From a checkpoint of a small mixture-of-experts model trained on Wikipedia: 9 layers.
Below are experts of layer 2 (counted from 0) of a mixture-of-experts language model. Rows are named router (the router's row for the expert) and show model dimensions 0-159. Each number is 50 + 10 x the weight over its row's rms, rounded and kept within 0 to 99.
After each expert's rows: a language model's description of what the expert responds to; "comes before" lists some tokens at least twice as common just after its tokens as in all text. This comes from a sample of Wikipedia text that the model never trained on. Tokens count by the router's weight.

# expert 12
router:59 21 48 57 55 49 60 44 44 55 45 32 46 59 48 57 43 63 59 51 41 56 51 66 44 48 48 62 33 42 62 51 64 44 39 72 62 44 49 59 41 55 64 46 62 52 48 41 43 43 49 46 56 64 40 46 48 44 59 36 51 29 55 49 53 44 41 27 48 34 71 58 49 61 54 54 39 55 70 50 52 53 39 50 43 46 64 39 35 64 39 30 54 35 50 43 52 20 57 37 72 61 41 49 55 38 31 60 54 58 56 51 51 44 74 42 47 57 53 57 48 54 59 53 46 52 47 46 48 38 37 37 52 61 48 58 39 44 59 46 47 41 49 57 47 68 33 67 58 50 48 45 42 60 47 45 67 47 64 44
Description: Leading "1" or "9" of years and numbers, like 1898 and 1989, plus mid-word pieces such as p in help, trap.
comes before: "9", "8", "7", "6", "2", "5"

# expert 21
router:68 22 35 48 40 53 48 58 46 61 54 44 36 63 41 67 37 50 53 47 35 64 37 60 55 66 48 59 41 42 57 48 54 42 37 63 61 37 58 54 48 50 51 56 63 60 35 54 40 45 56 53 61 47 59 31 55 52 55 33 56 47 67 47 53 54 40 28 59 49 54 52 49 43 48 36 38 58 50 47 48 48 43 41 39 48 66 37 36 70 38 42 58 52 35 44 54 33 69 45 51 52 57 60 48 38 43 55 56 54 45 71 56 45 70 50 57 55 50 62 55 43 48 50 57 49 61 64 56 29 39 43 49 49 44 57 45 55 41 33 45 43 44 46 45 52 27 66 61 52 44 58 58 70 40 36 64 54 54 34
Description: Standalone space tokens before digits in tables, coordinates and dates, as in "between 1902", "finished 3rd", plus zeros and heading marks.
comes before: "1", "2", "3", "4", "0", "5"

# expert 0
router:59 18 49 50 53 62 73 53 33 56 44 39 49 54 48 50 58 48 63 43 56 64 49 54 54 52 56 58 40 35 52 50 56 51 43 69 67 43 44 40 34 51 58 50 66 47 45 58 34 53 41 45 56 49 47 37 66 45 48 54 64 53 60 47 49 59 57 16 49 63 50 51 46 49 53 61 39 30 53 42 53 43 41 56 50 42 67 37 39 30 35 38 54 44 50 49 48 10 69 47 47 50 50 50 52 45 44 45 58 54 47 50 58 46 70 50 64 57 44 53 51 50 56 48 69 56 50 48 61 37 46 51 59 41 41 55 31 51 53 54 56 45 45 41 55 61 39 62 48 35 49 63 56 59 53 48 68 42 54 37
Description: Final pieces of proper names and foreign words, especially vowel endings, such as Cosh-o-cton, Sánche-z, Taich-ung, Ull-man, Siles-ian.
comes before: ",", " (", "\n", "'s", "i", "\n\n"

# expert 25
router:63 26 55 48 41 42 54 56 44 63 38 64 56 55 45 46 42 40 59 53 51 61 52 52 57 74 56 64 44 47 50 47 49 51 45 67 61 46 41 51 38 46 51 57 56 49 45 49 18 42 49 44 52 52 39 29 47 61 49 51 51 51 69 56 52 47 44 23 45 45 51 56 50 42 66 56 33 38 57 48 59 61 51 50 34 59 62 56 42 40 42 50 58 26 37 54 44 26 74 53 51 41 43 58 44 59 46 37 52 44 60 68 55 34 63 52 55 44 48 66 56 38 37 50 65 64 53 67 72 32 45 51 37 60 42 44 49 56 55 45 44 51 56 53 46 49 48 61 51 55 46 62 57 54 44 38 74 51 56 37
Description: Zero digits inside years like 2016 and 2004, and short word-ending pieces such as -ly, -s, -ons, -le, as in Allegedly.
comes before: "0", "1", "2", "s", " pm", "th"

# expert 28
router:64 25 61 46 49 52 68 45 50 58 51 50 43 56 58 57 40 39 43 44 49 41 53 59 67 62 46 56 39 47 51 49 56 47 32 57 63 38 35 61 40 56 58 41 74 42 52 44 32 46 51 52 54 36 40 42 65 45 62 53 57 60 62 44 57 49 53 26 46 40 54 40 39 58 58 53 41 47 64 41 41 45 43 64 48 59 64 39 38 67 43 48 68 33 42 45 51 33 67 51 26 61 39 49 49 44 43 58 56 55 53 66 47 41 50 58 39 56 48 33 56 49 54 64 58 61 52 51 44 35 40 43 39 54 41 51 46 61 51 46 37 55 43 50 46 36 20 51 48 49 44 54 55 59 59 45 75 51 63 36
Description: The digits 3 to 8 inside numbers in statistics tables, vote counts, coordinates and ages, such as "(age 64)", plus row-ending pipes.
comes before: "|", " |", "–", ".", "7", "0"

# expert 5
router:63 23 59 54 59 61 61 50 37 48 31 41 59 51 58 45 42 45 40 40 52 57 49 68 44 47 36 56 36 44 53 46 60 48 40 64 73 36 53 52 42 69 63 65 66 52 40 49 39 48 58 58 43 34 53 37 40 54 42 45 46 52 60 48 54 49 45 19 56 53 56 47 57 52 43 48 46 49 56 57 61 57 55 46 39 39 50 53 38 55 47 43 45 43 46 54 53 25 82 51 55 57 44 57 59 35 38 56 46 54 51 56 56 35 70 67 45 68 39 53 53 68 47 43 56 61 43 57 37 37 47 53 43 57 43 62 43 44 50 43 46 39 57 45 47 42 46 58 56 33 37 47 45 56 43 48 77 41 58 38
Description: Middle pieces of unusual names and words (Rou-b-idoux, Rod-rig-uez, ra-id) plus single digits opening numbers in scores, tables and measurements.
comes before: "9", "0", "8", "–", ";", "st"

# expert 30
router:54 24 47 53 56 55 45 61 41 49 40 47 55 70 52 40 49 36 45 61 50 54 46 66 58 60 44 63 26 52 77 40 55 51 36 53 64 40 50 55 56 56 60 67 65 37 48 43 40 49 62 52 60 49 49 44 54 46 52 48 64 52 64 41 52 60 44 32 62 43 56 56 52 50 64 50 32 53 64 52 58 43 48 47 43 42 49 41 50 58 42 49 70 21 39 48 57 32 62 57 45 54 37 48 57 31 42 55 47 53 54 67 52 44 70 56 37 45 55 51 43 45 49 59 70 48 33 63 41 39 36 39 55 58 28 52 59 38 52 47 57 46 48 42 40 55 34 53 49 54 39 60 62 64 48 59 56 35 61 40
Description: "of" in names and phrases like Federated States of, the 9 in 19xx years, and hyphens opening list lines.
comes before: " the", "9", "8", "7", "6", "5"

# expert 26
router:69 12 58 63 51 54 59 70 37 49 46 58 56 60 55 69 46 53 43 41 53 62 61 46 59 55 49 52 36 58 53 53 58 58 25 60 69 41 49 68 42 43 60 60 51 45 46 37 37 48 50 43 40 49 54 47 51 51 52 65 55 32 63 45 52 42 41 47 51 51 63 65 61 49 57 46 12 42 40 40 50 36 55 49 34 47 56 35 38 50 49 35 54 51 33 50 49 31 70 54 45 57 43 51 53 36 58 58 46 44 40 40 61 39 60 50 39 45 50 47 47 45 53 43 60 55 54 65 52 41 59 42 44 59 47 51 36 49 51 60 40 46 49 53 43 39 40 55 46 43 64 57 72 53 50 53 51 34 55 38
Description: Prepositions following a verb or noun phrase, introducing time, place or agent, such as in, on, by, at, during, from.
comes before: " the", " ", " a", " his", " their", " its"

# expert 24
router:63 28 55 54 54 49 57 51 43 53 50 44 41 62 54 63 49 38 46 63 56 59 39 58 62 60 52 52 45 43 67 32 51 50 34 69 62 37 44 44 43 58 50 62 62 46 45 65 32 46 54 54 55 51 52 42 52 44 55 48 55 42 67 59 58 38 38 26 62 51 63 53 47 52 50 44 31 54 48 36 54 52 33 61 33 40 61 38 44 47 53 45 51 54 62 46 54 29 66 43 56 61 36 55 39 41 48 45 45 54 50 59 64 41 49 51 49 63 52 49 37 53 63 47 67 54 59 55 55 38 41 44 39 55 42 67 59 63 47 43 53 42 25 35 46 57 35 71 56 50 31 62 46 68 55 50 57 51 66 25
Description: Single capital letters opening names or terms, such as H, W, K, T cell, and month names in dates like November.
comes before: " ", "ag", "aw", "ak", "C", "/A"

# expert 22
router:53 35 49 52 62 56 64 45 46 54 32 54 47 62 48 70 47 39 57 50 61 51 52 60 54 61 56 48 41 53 64 53 54 35 35 52 62 47 59 47 51 48 49 56 50 39 60 58 32 38 55 55 48 47 45 42 46 47 51 58 66 37 74 40 62 57 56 16 57 54 48 51 42 54 49 45 21 59 53 44 59 49 37 51 43 36 63 45 37 35 40 50 69 31 36 48 59 33 83 53 43 51 40 54 48 43 41 49 50 58 52 53 55 43 56 58 40 59 50 50 67 48 43 56 44 54 62 53 52 39 44 41 35 49 36 53 38 58 59 41 43 44 43 48 39 47 38 63 51 36 54 64 44 67 47 41 69 56 51 28
Description: Punctuation separating fields, chiefly table pipes and the colons after infobox labels like Education:, Studios:, Past members:, plus semicolons and coordinate primes.
comes before: " ", " —", " States", " \"", " +", " −"

# expert 19
router:51 32 48 45 49 62 72 66 42 44 57 57 45 65 38 54 46 47 58 53 39 54 45 46 47 59 37 77 36 51 72 33 50 46 41 74 63 40 50 64 45 61 58 44 66 40 28 54 39 41 49 52 61 52 40 42 51 61 50 56 66 39 70 61 56 55 49 35 58 49 43 51 40 50 51 41 35 54 56 49 51 46 48 52 49 43 51 35 34 30 46 42 61 38 42 50 59 38 70 53 52 58 38 55 42 41 41 35 50 46 44 38 61 52 63 43 56 56 58 56 49 51 56 48 46 52 62 65 65 45 41 46 50 55 46 46 39 50 53 49 48 46 46 39 35 42 43 62 55 33 35 54 57 68 44 42 85 48 40 48
Description: Names of organizations and civic nouns, such as University, League, State, County, Party, policy, Team, Candidate, and -ism.
comes before: " of", ",", "\n", " in", " and", ":"

# expert 10
router:59 35 45 63 47 46 54 53 37 52 45 54 48 61 44 62 46 55 56 67 43 52 37 66 51 54 49 62 38 43 61 53 48 56 35 57 62 35 51 56 33 42 51 54 63 52 39 47 41 46 45 52 53 44 57 42 49 53 51 50 67 39 74 47 50 47 62 28 50 51 49 41 39 49 67 53 25 58 44 56 53 48 33 59 47 42 67 33 33 44 42 44 59 48 35 41 56 35 77 45 46 55 43 50 51 35 38 34 63 52 41 57 63 46 59 57 47 61 62 63 46 62 50 53 43 59 49 56 44 33 47 31 40 53 36 59 52 52 44 45 34 48 48 43 40 41 43 64 49 41 47 57 65 77 47 58 80 44 51 47
Description: Nouns like film, album, series, song, player, show after "the", plus table pipes and the digit 2 in dates and scores.
comes before: "0", " ", "5", "4", " \"", "nd"

# expert 8
router:64 15 66 46 53 53 47 51 50 42 47 49 39 50 46 57 34 52 51 48 52 48 41 58 56 59 53 49 23 46 57 47 57 53 36 60 53 58 63 73 51 49 50 49 69 52 51 47 45 51 64 49 64 43 64 41 47 46 44 50 66 38 66 61 37 59 49 36 45 32 44 49 49 56 51 45 20 36 52 46 41 45 35 60 50 47 66 39 28 28 47 46 59 48 41 55 58 37 64 59 58 48 57 49 54 43 39 44 43 58 58 51 49 47 73 43 50 52 53 59 54 66 51 62 55 53 40 47 57 37 43 46 49 37 48 54 46 69 57 61 39 48 59 35 39 61 45 65 56 38 45 47 41 70 34 60 52 35 44 50
Description: Main verbs and auxiliaries right after a subject, such as was, is, were, had, also, served, finished, plus as and with.
comes before: " a", " the", " to", " in", " by", " as"

# expert 13
router:66 35 52 56 53 49 63 47 49 52 43 51 39 71 48 68 37 41 46 47 53 61 43 56 51 55 39 74 47 53 55 45 49 53 45 65 60 48 36 57 46 50 33 61 60 43 57 59 52 51 61 49 61 50 55 44 48 49 59 58 56 40 71 39 46 59 54 29 57 46 50 44 44 60 51 50 33 46 66 58 50 43 48 58 42 47 48 35 40 50 46 38 53 39 34 47 55 33 71 34 31 55 56 61 62 35 34 58 45 43 43 38 50 54 68 51 56 60 54 50 33 50 51 45 56 43 59 61 54 25 39 35 47 53 57 41 43 61 51 51 33 44 44 50 22 53 61 55 72 43 35 49 59 71 49 54 71 54 63 49
Description: First pieces of ordinary words after articles, such as out, up, work, front(man), train, use, head, and dollar signs.
comes before: " of", "ing", "s", " to", "ed", " in"

# expert 4
router:60 16 60 61 35 46 47 64 41 51 48 35 51 56 47 59 57 59 52 65 49 60 38 46 46 63 50 64 55 49 69 48 40 41 45 73 65 49 45 63 39 54 55 61 59 52 49 55 34 45 61 44 60 41 31 42 51 40 45 55 54 43 60 46 54 48 44 33 67 44 48 50 66 42 65 44 34 49 57 47 63 45 36 69 39 43 64 54 39 48 36 38 46 45 47 45 55 21 66 52 38 62 41 53 54 34 53 36 49 54 57 65 43 54 59 47 40 59 53 54 56 70 48 53 37 53 52 55 57 46 39 41 55 42 53 47 41 48 62 43 41 48 56 40 44 51 35 58 45 40 47 54 57 46 65 51 73 54 44 26
Description: Word-final suffix pieces ending common words, such as -ation, -ics, -ic, -ers, -ary, as in critics, cinematic, replicate.
comes before: ",", " of", " and", " in", " to", "\n"

# expert 16
router:55 14 58 49 46 45 45 63 42 52 47 42 41 44 46 63 49 33 56 52 54 48 37 63 61 56 57 52 53 47 54 37 57 37 41 56 58 44 44 62 43 62 57 58 62 40 37 56 33 50 66 53 53 46 49 41 68 58 38 54 52 50 64 51 47 56 55 29 59 45 47 54 63 35 48 55 36 55 60 45 50 45 53 68 37 47 68 51 28 60 40 37 50 44 41 38 64 27 64 51 49 44 35 52 45 45 46 52 69 58 50 52 53 32 80 55 47 71 61 50 57 31 48 38 52 41 48 63 53 50 40 55 40 62 50 45 44 61 68 55 45 53 45 57 40 63 42 62 59 33 40 52 45 51 53 51 64 41 49 49
Description: Function words in verb phrases such as to, that, not, what, how, and verb endings like -ing, as in "learn how to".
comes before: " the", " to", " be", " a", "ing", " that"

# expert 27
router:58 30 56 50 70 57 66 57 46 50 46 48 44 53 51 51 42 50 41 35 33 55 31 58 43 63 55 65 46 42 56 47 51 54 37 56 69 48 40 60 49 49 61 48 54 42 70 49 34 50 49 50 55 47 58 38 52 59 50 45 66 36 66 53 47 54 45 17 60 33 56 44 51 36 64 40 34 60 53 43 51 59 43 60 47 50 59 38 42 43 46 49 67 35 37 52 52 35 77 41 36 58 54 61 64 41 47 40 43 58 48 60 50 54 62 47 36 47 57 46 50 55 50 35 63 63 58 66 49 30 43 47 47 48 29 64 37 61 55 40 47 44 52 43 50 55 35 53 55 36 58 55 46 73 44 45 65 53 55 43
Description: Closing quotes, parentheses, table pipes, semicolons and line breaks ending list items, cells and headings, such as "Soca Dance" or ellipses.
comes before: "-", "|", " ", "=", "The", "=="